Below are experts of layer 8 (counted from 0) of a mixture-of-experts language model. Rows are named router (the router's row for the expert), down (a neuron's output weights, with its number) and show model dimensions 0-63. Each number is 50 + 10 x the weight over its row's rms, rounded and kept within 0 to 99.
Before each expert's rows: a language model's description of what the expert responds to. This comes from a sample of Wikipedia text that the model never trained on.

# expert 1
Description: Word continuations, American. Mid-word pieces and capitalized name parts, plus "American" and "All", e.g. "Cincinn-ati", "Blue Jays", "African-American".
router:58 52 44 53 53 65 50 66 52 59 40 54 39 46 27 48 73 49 58 64 51 50 37 31 51 49 44 37 55 50 58 50 52 52 46 48 56 40 59 57 44 40 51 51 46 61 54 50 38 58 49 41 63 39 42 44 62 64 50 37 68 49 62 35
down0:45 58 60 53 56 63 48 41 70 40 70 60 50 39 43 60 61 71 41 49 61 51 45 48 46 66 48 46 61 61 67 72 57 60 38 39 47 63 45 53 64 65 53 48 57 62 43 58 46 32 36 62 54 45 51 46 39 47 64 57 43 53 42 50
down1:36 44 55 67 34 35 51 63 43 62 59 65 66 48 47 52 41 57 23 34 46 54 45 33 69 53 43 42 64 64 50 46 46 61 68 58 61 65 35 51 55 50 34 51 46 59 40 42 56 45 58 33 49 46 43 34 59 47 56 38 50 53 42 55
down2:48 59 52 54 65 36 46 54 51 47 74 51 40 56 44 46 45 64 55 44 50 45 48 38 47 44 45 60 68 59 48 39 50 54 52 61 64 47 50 43 58 54 53 52 43 37 58 36 42 61 46 56 60 47 47 38 74 60 54 58 52 50 40 58
down3:57 61 45 44 50 36 61 67 48 44 47 58 39 46 44 60 44 34 43 54 51 41 62 67 33 55 54 46 44 52 53 57 37 48 53 50 34 41 32 56 46 45 49 27 60 54 59 57 46 56 45 52 58 34 61 54 59 58 47 40 50 58 37 52
down4:57 65 35 36 32 43 54 38 41 43 57 53 58 55 45 46 49 42 42 53 55 65 47 49 40 65 66 49 37 64 31 67 53 42 70 50 54 73 52 38 49 54 56 61 57 45 56 43 33 43 50 47 71 44 51 32 33 55 39 59 30 61 31 56
down5:51 43 65 51 35 54 53 61 44 53 40 37 63 39 39 26 32 63 47 37 52 32 42 55 41 32 47 54 61 47 59 49 50 68 33 48 45 47 43 55 64 31 59 55 55 53 43 57 57 52 55 58 45 55 51 32 34 44 37 42 37 44 45 42
down6:44 53 41 50 44 29 65 52 63 62 50 46 48 31 54 49 51 64 42 62 51 60 60 40 56 38 65 58 45 34 52 55 37 54 47 73 69 41 62 54 64 65 44 69 51 49 66 48 61 49 66 34 45 57 35 58 46 61 61 56 55 44 39 37
down7:57 54 57 57 52 68 59 33 66 49 60 45 42 48 51 56 43 62 38 78 41 52 37 49 37 51 42 37 83 39 72 41 59 58 39 47 56 57 51 45 51 55 46 57 66 58 40 39 64 43 37 50 51 61 60 54 47 65 57 50 45 46 55 64
down8:51 68 62 59 58 76 58 52 52 43 54 54 50 47 29 55 62 60 36 42 31 30 50 56 34 66 60 61 58 64 47 50 64 61 64 54 59 48 41 43 48 57 22 53 55 58 32 61 42 45 53 59 56 54 36 40 39 49 63 72 39 48 39 59
down9:51 54 28 69 45 72 54 61 44 37 38 56 49 53 56 52 46 41 41 51 52 47 35 40 35 25 68 45 59 47 36 60 48 69 50 49 47 54 46 50 68 47 40 48 36 43 51 69 57 51 50 63 58 63 41 48 46 66 51 49 54 51 66 63
down10:58 42 31 64 64 46 38 43 52 28 42 55 62 58 63 57 49 62 41 38 66 54 53 38 40 47 68 51 51 56 50 51 62 44 50 45 36 55 60 60 59 56 61 47 29 41 50 52 44 32 51 58 56 35 56 52 71 47 46 50 61 52 38 52
down11:50 45 52 51 49 56 37 43 57 52 39 40 64 61 41 53 49 60 68 45 37 68 58 56 63 51 47 55 57 58 60 49 37 40 64 44 42 42 58 33 35 42 38 51 41 47 43 49 54 27 50 41 46 44 41 54 40 45 69 50 39 54 55 33
down12:51 59 44 51 37 49 52 56 47 39 49 30 65 46 48 53 48 52 55 55 45 37 54 49 33 64 50 63 50 50 45 48 50 45 45 39 62 63 50 64 44 65 38 43 50 41 67 50 68 57 52 52 57 49 63 54 51 31 60 59 47 32 35 39
down13:47 42 43 55 25 50 35 49 55 44 45 48 44 68 54 57 45 54 49 59 50 50 42 67 32 44 41 43 60 35 75 54 48 42 56 61 48 58 49 68 40 40 51 51 34 62 56 41 46 40 46 64 65 54 48 47 50 35 52 58 55 37 43 56
down14:60 35 46 53 46 55 69 59 58 49 38 44 56 48 55 53 47 45 59 45 56 79 35 65 48 49 52 55 61 53 47 44 44 41 62 48 54 73 52 51 56 44 59 40 48 51 64 59 42 29 50 45 65 40 55 65 55 54 34 61 34 57 52 48
down15:63 45 66 57 26 42 59 50 31 39 54 53 47 55 66 51 70 47 45 44 52 40 41 44 60 62 53 54 45 49 42 51 71 51 59 53 58 52 36 55 58 45 54 39 46 52 64 56 59 71 40 63 64 50 54 47 39 56 41 27 45 57 64 55
down16:49 47 68 44 29 56 56 49 54 66 46 48 55 57 67 46 47 57 62 38 48 56 53 48 33 50 47 53 50 59 43 54 38 42 59 55 54 61 48 54 50 55 61 64 60 37 59 60 52 48 56 67 57 58 60 42 62 35 50 48 67 48 56 66
down17:46 45 41 31 55 51 54 45 49 38 65 58 35 39 55 46 66 61 30 60 63 69 35 51 43 48 49 36 42 63 65 60 42 39 41 54 64 52 40 67 47 52 57 51 47 41 50 47 47 53 31 42 41 61 52 43 44 44 63 39 63 46 41 62
down18:59 69 46 47 68 54 58 40 44 67 63 59 33 52 44 51 67 65 51 57 44 39 44 57 74 47 40 69 57 71 61 57 59 50 54 56 49 46 45 52 38 76 41 46 54 50 47 48 41 37 52 40 33 55 42 36 62 43 58 51 50 43 56 49
down19:36 65 42 34 54 33 58 41 59 48 61 50 46 67 47 53 50 40 40 59 45 57 46 51 42 57 61 51 46 53 47 42 36 59 57 52 41 58 45 47 51 44 36 49 43 59 50 52 46 43 51 55 62 46 61 53 60 52 43 54 25 65 52 40
down20:48 48 48 41 58 62 35 44 42 38 36 57 51 36 45 41 39 48 55 62 56 47 41 48 64 50 52 54 78 51 43 45 70 53 55 54 72 57 50 48 65 45 47 29 51 53 32 33 54 42 58 62 46 66 50 62 58 42 54 35 52 50 61 58
down21:37 37 53 70 32 37 51 51 62 40 39 60 54 58 60 55 51 44 49 52 62 55 54 53 50 58 48 38 46 39 56 48 51 55 62 52 44 61 63 41 38 38 45 51 45 48 59 58 45 72 50 47 56 65 53 59 54 45 37 29 67 43 83 46
down22:48 43 60 43 61 44 53 26 37 47 51 55 56 59 50 36 54 41 44 29 44 49 60 52 58 54 49 38 43 54 33 48 33 49 57 54 55 32 67 38 54 60 57 45 39 75 47 45 59 60 62 46 54 48 44 38 55 42 62 35 53 50 59 52
down23:66 43 49 47 60 61 54 43 60 66 64 55 58 50 65 50 59 61 54 50 48 58 46 46 42 59 47 53 61 36 38 60 62 56 40 59 54 68 55 47 57 49 48 59 53 61 54 58 53 28 67 61 51 49 37 42 60 40 36 62 51 51 58 50
down24:26 53 44 40 36 43 69 64 57 56 38 35 60 51 59 52 63 58 55 44 53 57 64 32 57 42 29 51 33 41 55 52 66 49 45 59 57 21 50 60 37 56 38 36 53 56 44 54 34 57 36 59 43 52 54 46 52 34 58 43 32 55 33 46
down25:55 56 40 59 66 51 55 57 39 51 51 53 58 41 38 48 44 43 45 33 60 44 59 59 55 52 67 56 49 61 45 49 59 49 40 37 55 49 48 53 46 54 64 43 50 55 55 53 43 28 57 47 58 57 25 54 53 41 44 53 59 32 55 39
down26:63 47 61 42 44 44 55 42 55 57 40 47 53 40 50 49 49 53 58 35 41 61 44 67 49 45 69 31 51 40 37 40 59 37 49 50 46 47 43 40 33 51 49 48 31 32 53 42 44 38 51 46 62 45 60 50 52 54 42 42 49 36 56 60
down27:46 40 47 55 60 54 50 57 43 45 32 51 58 67 53 54 57 40 74 53 58 58 46 71 50 30 50 46 47 43 51 44 58 53 52 51 38 46 51 43 39 49 59 43 66 45 53 55 61 39 46 36 46 58 61 59 47 48 38 59 61 52 60 33
down28:56 50 55 48 44 54 42 44 49 39 41 49 52 32 54 29 47 48 49 51 41 56 61 40 82 53 48 45 73 58 71 45 64 53 32 48 45 62 52 39 65 40 70 61 46 73 36 52 58 63 47 49 54 57 46 45 43 44 47 56 54 53 56 38
down29:67 52 39 47 52 62 34 40 34 56 43 52 34 62 63 52 51 47 50 58 45 61 42 50 53 56 44 62 41 57 55 49 40 54 56 32 49 50 63 44 43 44 52 58 39 41 50 47 49 50 47 40 45 55 53 60 52 68 50 46 33 51 48 38
down30:35 43 56 37 39 42 69 43 43 51 56 29 48 44 52 54 40 53 48 58 48 57 51 40 32 53 49 32 45 61 67 54 38 48 48 43 46 51 54 40 61 50 36 54 53 58 46 41 74 59 30 53 55 40 70 35 69 51 43 51 48 42 37 56
down31:73 50 53 65 45 42 42 57 47 63 36 38 52 54 37 61 46 48 60 59 53 56 54 57 53 48 46 56 39 64 74 43 33 43 50 49 64 52 59 44 68 67 54 49 41 52 42 55 51 49 51 46 66 46 56 61 45 59 50 48 53 52 33 64
down32:42 50 53 46 50 47 43 57 56 30 57 37 43 59 45 64 49 40 49 55 50 56 30 43 32 47 57 41 62 33 61 31 56 37 46 48 44 42 34 33 68 59 55 33 55 71 29 48 43 53 63 49 42 52 54 57 58 62 36 43 43 48 53 59
down33:63 44 49 63 53 30 46 54 61 48 64 48 43 54 69 59 41 51 45 55 56 78 49 49 58 38 67 52 50 54 69 46 53 36 52 50 57 48 57 46 52 47 56 68 53 54 39 50 57 40 52 44 46 63 43 52 56 50 54 46 51 42 43 24
down34:63 38 46 64 55 53 46 46 56 39 48 46 53 35 58 56 50 50 42 44 48 62 59 36 42 28 45 55 37 48 36 57 51 73 37 66 37 54 45 48 42 34 42 48 41 47 58 57 40 35 58 52 34 48 58 26 69 43 52 43 41 56 44 43
down35:43 57 54 52 62 35 58 53 59 46 58 46 40 40 47 59 58 66 55 51 57 44 47 41 42 46 64 60 50 45 60 52 58 51 57 30 58 46 35 57 45 50 43 67 54 51 66 36 39 63 56 66 61 41 41 33 52 46 54 59 58 30 50 45
down36:45 59 52 78 53 41 38 61 56 36 46 49 57 55 78 53 58 54 55 47 46 67 47 43 45 30 54 42 61 53 50 55 57 47 33 54 47 55 31 39 51 64 48 53 56 47 42 52 60 29 57 30 34 57 58 51 49 30 42 53 56 44 33 69
down37:41 63 50 42 46 62 29 56 30 47 55 51 53 71 44 65 43 53 50 40 47 36 49 57 42 52 44 55 55 48 49 52 50 35 47 48 60 70 43 35 33 61 50 53 34 56 55 65 52 37 47 39 59 54 54 63 55 45 50 42 66 64 63 52
down38:43 50 54 37 55 57 41 55 59 51 47 42 51 56 49 38 50 51 27 43 62 62 56 43 49 44 56 50 52 43 28 67 24 48 48 52 38 33 43 57 61 54 53 63 55 48 41 60 44 39 40 49 54 50 35 57 41 52 70 56 54 70 31 39
down39:31 56 44 61 47 54 43 41 52 43 54 21 55 42 55 37 28 55 37 42 43 43 54 31 56 46 58 57 46 43 61 57 47 54 67 36 44 60 34 51 41 56 54 57 56 42 46 51 42 49 33 50 67 63 60 42 31 55 65 44 59 46 27 56
down40:54 42 20 46 42 55 65 61 32 49 40 55 65 45 61 57 42 45 73 68 41 51 46 50 41 48 52 41 57 47 59 47 27 30 58 55 49 48 72 48 38 28 39 42 37 51 56 48 77 65 43 54 51 47 56 67 44 44 36 52 56 72 62 54
down41:41 63 56 40 40 68 50 55 38 45 52 42 61 65 63 51 66 41 76 56 40 62 43 41 49 38 57 50 45 51 44 39 44 39 62 37 54 48 38 62 56 58 46 60 27 39 30 53 57 56 55 66 56 60 52 46 57 40 50 51 49 63 25 62
down42:60 57 53 69 54 44 42 15 54 33 53 60 59 43 54 65 55 44 63 58 52 46 61 64 63 61 58 40 52 48 65 45 45 59 47 53 67 41 58 34 53 38 38 55 44 68 47 50 54 48 58 55 41 71 62 65 65 32 57 37 41 30 57 49
down43:45 41 50 47 58 54 39 47 53 43 72 66 40 59 64 48 46 57 63 57 66 38 49 58 55 52 48 67 42 58 33 47 46 45 38 31 56 50 52 40 54 42 66 51 57 46 56 41 62 49 68 36 41 45 54 56 49 52 47 42 62 43 39 44
down44:62 64 56 33 71 51 51 55 59 52 52 65 57 49 42 59 58 47 54 57 35 39 52 46 40 47 55 65 48 64 59 36 45 55 42 56 66 69 41 50 59 52 49 42 45 41 65 37 45 49 64 41 61 30 53 41 72 69 61 50 29 59 38 54
down45:61 58 49 44 38 39 59 44 48 58 55 44 47 45 63 63 49 59 55 60 44 44 49 40 50 47 25 30 42 65 56 59 53 37 52 42 62 41 47 26 73 52 44 65 52 63 47 33 46 45 55 47 40 53 44 58 47 59 47 70 45 58 35 67
down46:60 55 67 47 70 46 37 55 49 34 65 43 51 70 31 46 57 52 49 41 36 48 47 56 49 34 35 41 51 54 67 46 51 39 42 58 31 57 51 46 55 65 46 51 56 48 48 38 41 57 52 71 65 35 45 35 27 66 52 43 45 42 38 56
down47:52 47 38 71 32 56 39 67 60 47 37 64 49 54 46 49 39 41 50 35 50 49 63 57 65 45 45 47 66 43 43 38 65 47 54 51 44 48 49 49 61 55 58 44 63 42 52 49 37 33 44 55 45 73 29 60 65 67 41 35 43 45 64 46
down48:43 50 34 53 62 63 65 42 45 60 50 33 50 46 35 60 34 47 68 49 64 59 60 62 47 50 40 58 40 51 36 48 71 52 60 48 29 42 53 66 53 56 50 60 61 47 51 55 44 63 46 62 40 44 58 51 43 57 40 45 46 64 56 46
down49:47 52 50 52 69 60 64 54 63 56 54 56 56 61 53 50 58 66 55 61 42 45 56 51 70 47 59 49 51 63 56 59 75 35 36 51 48 43 53 60 43 37 47 57 50 47 56 51 42 43 56 43 61 35 34 36 29 31 61 52 48 74 51 55
down50:41 54 46 48 46 41 51 53 43 51 33 65 43 24 44 44 46 46 37 61 68 47 55 50 54 58 48 52 77 69 49 65 52 66 40 51 58 56 33 42 51 57 38 52 55 64 41 57 60 46 66 45 67 56 51 43 55 45 50 54 65 40 66 58
down51:45 28 39 42 55 51 60 50 48 25 63 54 56 69 59 63 49 53 58 40 57 57 55 47 60 47 61 63 52 40 37 46 46 61 42 49 55 45 53 49 31 41 51 58 52 48 80 56 23 54 63 37 63 40 42 51 64 54 34 51 48 64 51 46
down52:59 54 42 51 41 39 49 40 70 48 56 43 56 49 42 55 35 50 54 53 42 50 43 64 41 57 58 56 42 56 49 54 53 55 67 41 41 53 66 41 52 58 48 58 60 52 43 47 56 46 45 57 54 47 49 72 54 43 62 62 49 55 35 41
down53:45 54 50 49 49 45 62 57 76 52 49 43 62 52 71 39 54 45 56 65 45 71 43 50 70 23 73 50 64 56 64 40 37 42 57 50 36 42 43 51 63 46 58 55 62 65 50 57 45 53 46 51 44 46 41 56 50 40 39 33 50 41 74 46
down54:56 63 47 48 26 52 49 53 50 60 48 45 57 61 48 49 50 47 61 60 56 49 37 54 38 52 66 64 61 41 52 27 50 51 52 60 47 59 58 38 52 54 38 28 46 66 58 66 53 55 50 58 45 53 55 49 39 37 34 53 50 49 38 55
down55:46 56 57 48 33 61 51 34 38 58 45 49 31 47 53 41 51 30 47 47 54 65 59 46 36 54 57 47 48 58 57 56 66 45 52 46 36 47 50 50 51 30 57 44 48 52 66 58 42 51 50 64 47 31 49 41 49 47 62 30 45 53 68 58
down56:53 63 60 63 53 62 43 35 31 42 48 62 72 51 38 51 57 41 61 42 65 38 37 54 48 56 57 55 52 45 56 59 52 64 59 47 40 63 46 38 54 45 50 57 40 52 49 58 30 52 53 61 47 53 50 41 58 37 49 35 35 46 43 36
down57:39 73 45 54 42 57 47 53 53 33 42 53 59 46 63 53 45 27 40 43 47 50 72 65 34 48 53 60 60 34 47 57 54 50 62 48 51 38 54 62 55 67 48 43 59 70 46 66 43 71 48 41 47 48 45 58 61 43 46 45 65 40 47 62
down58:42 50 40 54 38 34 39 61 45 41 25 47 63 43 47 49 41 55 38 65 62 53 43 60 51 45 46 35 54 62 50 44 41 70 35 47 49 47 62 45 53 62 31 46 49 47 45 63 48 37 35 52 60 49 65 58 44 56 29 61 56 46 48 48
down59:48 41 29 60 63 50 60 57 58 53 41 57 42 54 62 60 43 48 46 47 64 56 59 63 51 43 36 37 53 52 46 45 47 44 61 54 68 28 48 61 52 26 54 35 56 28 41 57 66 58 61 38 30 50 34 71 42 53 43 47 62 56 51 59
down60:20 60 44 46 57 58 48 53 47 41 48 56 49 56 41 59 37 55 48 56 50 38 52 50 60 43 55 53 29 37 43 45 40 43 40 56 62 65 36 40 62 57 54 66 55 68 34 55 59 42 57 57 48 40 72 50 47 35 45 68 39 50 66 42
down61:56 47 61 48 65 45 27 50 58 57 48 35 55 66 56 67 49 55 55 44 39 53 53 55 60 41 61 64 46 55 34 51 47 52 57 58 50 52 52 46 65 41 62 47 41 56 68 61 49 43 37 50 37 50 46 35 56 40 45 39 55 49 40 48
down62:50 53 41 45 75 41 61 52 42 60 56 53 55 60 51 42 60 54 51 35 55 31 42 51 57 55 55 75 62 67 45 64 62 33 39 39 68 35 39 63 48 47 36 55 35 43 34 44 71 45 63 55 61 49 49 39 41 35 61 57 50 50 37 48
down63:53 45 38 50 43 46 60 54 29 54 53 61 50 54 50 58 50 52 33 37 36 53 55 39 73 44 58 65 58 46 68 39 53 38 62 58 38 56 52 49 48 33 61 30 51 63 65 59 38 47 46 59 46 33 59 38 54 50 34 57 33 53 39 48
down64:56 57 38 62 60 60 66 42 56 48 59 45 35 48 50 45 50 72 50 53 57 39 54 47 41 32 37 47 49 40 51 58 51 53 55 63 49 50 60 47 53 67 37 34 50 51 41 61 49 71 56 45 56 41 52 45 42 33 55 70 34 61 24 51
down65:51 47 63 43 50 49 28 57 36 61 53 51 55 55 30 65 44 42 38 42 37 43 44 47 46 63 32 59 57 46 33 48 42 54 44 61 47 23 52 49 46 68 53 44 36 55 53 52 60 67 38 41 38 46 56 57 55 54 59 54 57 41 40 37
down66:49 34 55 50 54 64 49 56 45 51 72 40 38 40 55 50 47 48 46 62 56 21 43 57 45 59 45 53 56 36 51 45 34 41 40 68 41 63 45 70 42 43 61 54 67 61 48 53 45 59 46 57 61 35 47 60 46 39 28 68 50 56 49 60
down67:54 44 43 57 56 57 57 42 42 62 55 45 57 39 55 47 61 63 37 18 60 50 56 56 45 42 44 53 48 63 33 49 37 52 59 61 47 59 63 51 57 54 52 37 51 51 36 48 37 35 56 31 60 38 43 33 49 44 54 70 50 63 24 45
down68:46 45 64 45 63 51 53 35 42 52 60 52 55 52 47 54 57 52 57 37 68 34 71 53 47 37 40 59 74 47 49 35 62 51 54 56 55 72 45 46 51 41 48 69 52 60 36 52 66 52 54 51 76 43 43 55 53 57 49 54 47 55 62 30
down69:37 62 59 58 37 43 44 62 51 57 50 42 54 62 49 46 28 51 33 56 48 53 42 53 46 33 57 49 57 37 36 59 58 57 49 68 55 38 55 53 39 70 48 62 41 64 46 59 41 41 51 51 51 61 55 55 54 45 59 44 58 64 50 57
down70:50 49 71 72 47 56 49 47 64 63 55 49 68 55 36 47 60 58 48 43 45 48 52 44 38 53 48 47 48 57 54 59 45 46 42 53 39 53 48 46 54 30 61 52 52 54 54 51 31 45 61 55 50 55 58 55 55 43 69 65 50 59 63 57
down71:48 47 67 41 35 69 49 56 54 75 60 57 57 57 55 57 57 43 44 58 55 36 44 48 52 43 50 37 54 63 51 36 55 64 41 61 61 55 41 75 36 44 62 60 46 53 57 50 54 33 37 49 54 47 45 56 53 61 67 61 47 47 52 43
down72:41 60 52 60 47 44 53 46 53 49 53 57 43 52 59 44 47 46 53 64 54 67 45 40 57 41 66 26 53 46 43 51 45 48 63 57 52 58 70 45 56 27 64 46 48 37 52 44 38 62 29 54 50 65 41 58 66 54 47 56 51 60 53 41
down73:35 49 58 38 64 46 43 56 45 69 37 47 53 36 48 43 53 57 65 55 55 50 45 58 57 57 48 75 44 49 43 47 41 60 46 55 64 52 70 48 46 38 56 49 62 63 50 36 45 41 47 53 66 54 53 54 46 57 51 22 56 42 60 37
down74:39 49 69 43 44 48 43 48 45 45 67 47 49 50 46 48 53 71 50 51 36 50 46 36 70 30 48 55 60 57 58 39 59 50 55 56 51 38 65 66 31 67 49 48 47 46 55 49 51 65 59 46 49 51 42 60 48 46 51 63 48 51 38 40
down75:72 57 53 40 46 44 50 54 43 40 80 47 35 41 49 47 65 34 43 56 60 35 54 49 54 58 54 27 40 53 45 67 43 63 80 51 62 47 40 59 48 54 37 35 42 60 41 41 38 42 62 42 34 44 62 48 47 52 55 56 50 53 60 46
down76:34 57 47 49 58 45 46 47 64 40 38 59 54 56 68 54 40 34 57 38 51 53 44 48 40 43 47 59 67 49 47 44 34 31 51 48 44 48 59 62 46 57 44 69 61 55 32 62 49 57 27 56 51 48 27 42 44 48 57 55 43 51 57 39
down77:47 56 70 53 35 72 26 29 53 50 56 41 34 61 43 69 53 73 60 49 48 39 51 48 36 59 51 70 30 54 44 60 39 53 41 53 80 55 58 31 64 52 53 69 52 55 53 56 67 44 45 52 58 59 50 47 51 35 54 53 58 45 56 55
down78:51 40 26 54 58 52 51 56 49 53 40 52 34 53 49 69 54 60 35 58 62 54 47 55 37 40 60 59 63 59 55 26 52 56 44 57 45 57 61 41 33 69 46 59 45 56 54 57 53 60 55 39 49 42 45 49 34 63 49 50 45 44 44 69
down79:48 47 58 50 54 61 48 51 51 32 46 75 34 68 58 61 50 40 70 54 53 57 54 42 62 55 57 39 42 56 52 35 54 46 45 38 74 57 40 45 39 26 56 46 48 38 42 55 52 48 66 41 43 51 46 72 36 63 38 51 47 52 55 54
down80:36 58 50 62 43 43 46 48 43 46 54 39 47 32 83 66 67 58 57 46 40 64 51 32 57 66 39 57 53 66 30 66 65 58 65 44 57 42 63 59 35 42 67 43 47 37 58 39 49 51 42 66 58 57 53 43 59 44 64 48 42 33 51 59
down81:65 46 35 63 55 53 63 50 68 45 57 67 52 25 51 43 56 50 41 55 41 50 65 50 52 46 29 43 61 49 65 43 44 68 46 60 45 39 51 64 52 46 49 47 49 49 50 41 41 51 62 56 34 64 48 51 63 51 38 61 47 56 57 36
down82:47 63 46 49 73 45 33 55 49 45 45 57 73 53 47 40 38 58 48 55 39 66 54 41 67 51 45 40 62 50 70 38 54 42 40 42 20 57 61 47 53 38 52 35 49 49 44 42 51 54 37 54 48 45 61 62 63 49 45 46 58 43 56 52
down83:66 67 48 50 60 52 41 65 52 68 57 55 53 57 47 55 51 50 69 44 34 60 50 37 38 45 51 41 45 59 51 46 48 43 53 35 45 54 55 22 54 46 53 53 50 48 57 39 46 46 48 60 61 78 45 41 60 67 51 39 52 40 59 61
down84:46 57 52 59 38 57 61 61 55 48 44 21 67 46 28 53 62 48 53 49 57 49 55 50 46 55 51 34 45 39 59 39 58 47 56 34 51 62 58 37 62 49 44 29 42 54 66 78 35 36 45 45 51 39 56 57 58 51 43 40 42 44 58 51
down85:46 62 41 39 54 41 56 29 49 58 57 44 53 69 52 49 63 51 39 48 62 56 74 60 19 62 48 38 38 38 38 60 46 60 58 54 34 64 47 51 53 43 37 56 48 46 53 51 43 51 54 54 55 49 55 61 56 37 65 53 55 46 62 48
down86:48 54 53 50 53 36 42 51 48 37 48 46 66 46 38 43 45 33 23 65 67 45 52 51 47 58 50 59 53 50 50 41 68 34 59 54 67 36 51 39 42 68 50 66 53 51 34 51 52 50 40 55 55 56 47 47 49 39 64 62 57 41 44 73
down87:48 56 58 41 62 43 48 38 67 35 34 60 55 59 55 37 47 41 50 67 46 41 60 52 42 45 62 46 53 68 55 32 46 57 46 54 51 41 43 43 55 34 49 39 39 58 46 49 45 55 37 58 52 29 71 51 52 58 45 41 77 55 51 49
down88:43 38 46 55 40 56 54 54 50 54 25 51 69 53 48 48 67 46 38 54 38 67 60 44 58 58 47 47 49 62 47 56 38 47 47 56 50 56 59 54 47 44 41 64 38 59 39 47 17 65 28 39 60 42 36 59 43 47 27 26 43 45 58 48
down89:48 53 33 72 51 46 44 53 50 30 64 54 79 56 53 40 51 45 57 63 53 63 49 42 62 36 59 48 55 58 62 59 64 55 49 34 38 58 50 70 43 24 42 36 61 48 53 35 56 41 39 51 39 38 60 59 52 50 53 56 45 56 47 54
down90:39 51 48 43 65 65 40 52 39 27 67 40 48 42 53 53 62 53 60 38 56 35 59 35 45 54 40 50 57 44 48 46 51 36 35 41 57 54 28 36 55 54 62 36 43 39 34 61 44 65 51 66 39 38 70 42 42 48 33 47 46 56 44 49
down91:61 51 49 56 52 59 51 69 40 45 45 23 37 39 55 54 59 45 51 54 45 38 50 52 59 44 38 44 50 27 34 48 47 37 51 68 50 43 69 46 47 70 44 61 51 53 60 51 49 44 38 49 48 70 45 24 46 46 44 61 38 62 50 42
down92:55 40 43 47 62 54 56 71 60 54 65 49 74 53 50 57 46 53 58 54 45 44 56 58 61 58 56 53 39 72 60 52 60 56 58 52 44 40 59 48 63 57 51 29 56 56 46 57 54 48 60 37 37 33 58 52 51 59 45 41 40 45 51 52
down93:59 69 62 51 66 55 57 46 53 39 45 53 40 50 54 41 72 26 50 60 44 33 52 52 67 40 50 40 57 47 53 30 48 62 34 53 53 50 35 76 63 55 31 63 52 68 61 48 58 67 61 59 58 48 42 49 37 51 38 50 52 44 54 57
down94:50 62 70 57 51 51 69 66 51 51 43 50 80 56 41 37 33 48 36 48 53 46 51 41 52 48 55 66 53 52 60 57 43 51 59 38 50 58 73 42 57 58 47 60 49 61 46 51 48 45 45 55 49 54 44 56 70 63 60 32 40 48 46 35
down95:42 47 55 43 43 61 58 33 54 56 44 45 58 36 42 70 56 47 58 42 53 56 67 47 43 44 72 60 59 45 34 40 44 31 49 56 57 33 50 42 50 55 54 64 54 58 52 61 56 45 51 42 49 62 47 59 59 61 29 39 53 43 68 34
down96:43 56 42 55 54 61 55 62 59 50 40 52 56 51 42 60 52 43 49 56 54 57 37 49 42 53 48 51 39 72 43 51 51 64 49 37 79 46 61 49 42 28 62 63 45 48 59 49 50 60 41 39 51 84 41 33 53 57 45 52 59 47 59 51
down97:48 46 53 52 45 40 56 57 66 56 55 34 46 29 58 58 47 44 43 48 41 26 55 53 63 50 42 58 57 63 47 50 73 48 44 47 63 39 56 68 53 43 38 59 47 55 33 50 34 26 50 44 56 50 39 68 50 44 58 34 46 49 37 57
down98:62 44 35 53 42 63 65 42 44 40 42 44 44 73 62 56 41 39 61 52 45 54 39 42 69 51 53 57 54 57 62 44 45 31 47 67 49 70 60 48 58 54 65 55 49 53 60 43 51 50 52 34 53 43 42 61 37 55 32 66 48 51 53 55
down99:45 56 43 53 60 39 63 49 47 58 47 69 47 51 54 55 59 63 68 41 51 65 54 45 48 53 50 31 49 38 45 61 63 54 33 55 42 51 59 50 61 62 48 49 49 41 45 56 44 68 54 38 61 60 42 58 51 55 49 43 56 48 64 44
down100:27 40 46 55 43 42 60 28 60 39 62 47 62 61 42 42 43 49 47 54 51 61 47 61 43 59 54 30 59 42 44 33 49 40 54 65 25 70 66 35 41 46 46 35 64 55 44 52 67 50 43 56 48 51 60 50 30 51 54 58 60 65 49 36
down101:56 38 47 54 47 56 54 49 51 47 57 43 29 25 59 45 50 59 47 55 45 62 62 50 37 57 50 65 48 56 51 68 51 55 40 64 41 51 30 66 50 58 58 51 63 50 76 57 35 34 49 51 48 42 55 40 43 73 51 63 50 46 58 50
down102:48 47 52 51 46 54 28 51 55 55 55 46 66 53 49 41 53 48 44 49 51 58 47 35 38 54 56 74 39 57 59 50 47 48 48 49 38 51 38 66 39 44 51 46 56 46 39 11 61 58 50 49 42 37 69 53 33 49 57 50 45 48 47 59
down103:67 44 59 37 71 41 57 50 39 39 49 53 51 48 45 43 48 49 57 65 41 54 60 46 51 42 38 41 54 60 47 51 32 56 37 62 61 68 57 54 64 54 62 46 49 33 51 46 51 45 48 60 54 47 42 54 49 51 31 44 50 33 54 62
down104:42 47 56 44 53 50 55 53 49 56 42 53 39 54 67 53 52 56 36 34 48 64 61 60 50 38 44 48 44 46 37 63 48 42 50 61 39 45 48 44 54 51 47 36 55 51 57 68 43 39 46 54 54 55 48 45 45 44 24 39 51 44 55 39
down105:53 40 51 57 43 36 49 53 45 53 58 45 50 54 76 53 52 49 40 56 53 61 34 55 44 37 64 41 58 49 37 57 51 34 53 66 42 64 59 48 51 44 43 59 58 52 54 69 56 54 49 60 52 62 51 39 43 41 41 68 67 67 46 41
down106:59 49 56 44 52 45 62 53 57 49 44 43 67 59 48 30 36 54 58 23 51 65 37 52 40 66 60 44 53 52 29 48 36 64 51 46 57 59 39 52 47 36 38 61 66 49 38 48 52 47 57 54 56 56 55 60 56 39 53 46 45 55 57 57
down107:51 52 53 59 55 39 46 57 38 41 44 58 35 42 25 49 68 63 57 33 54 42 44 50 32 44 51 44 63 60 62 53 56 38 59 49 52 54 55 34 64 59 62 34 50 48 46 45 49 44 52 50 60 44 57 51 49 54 44 41 27 57 50 74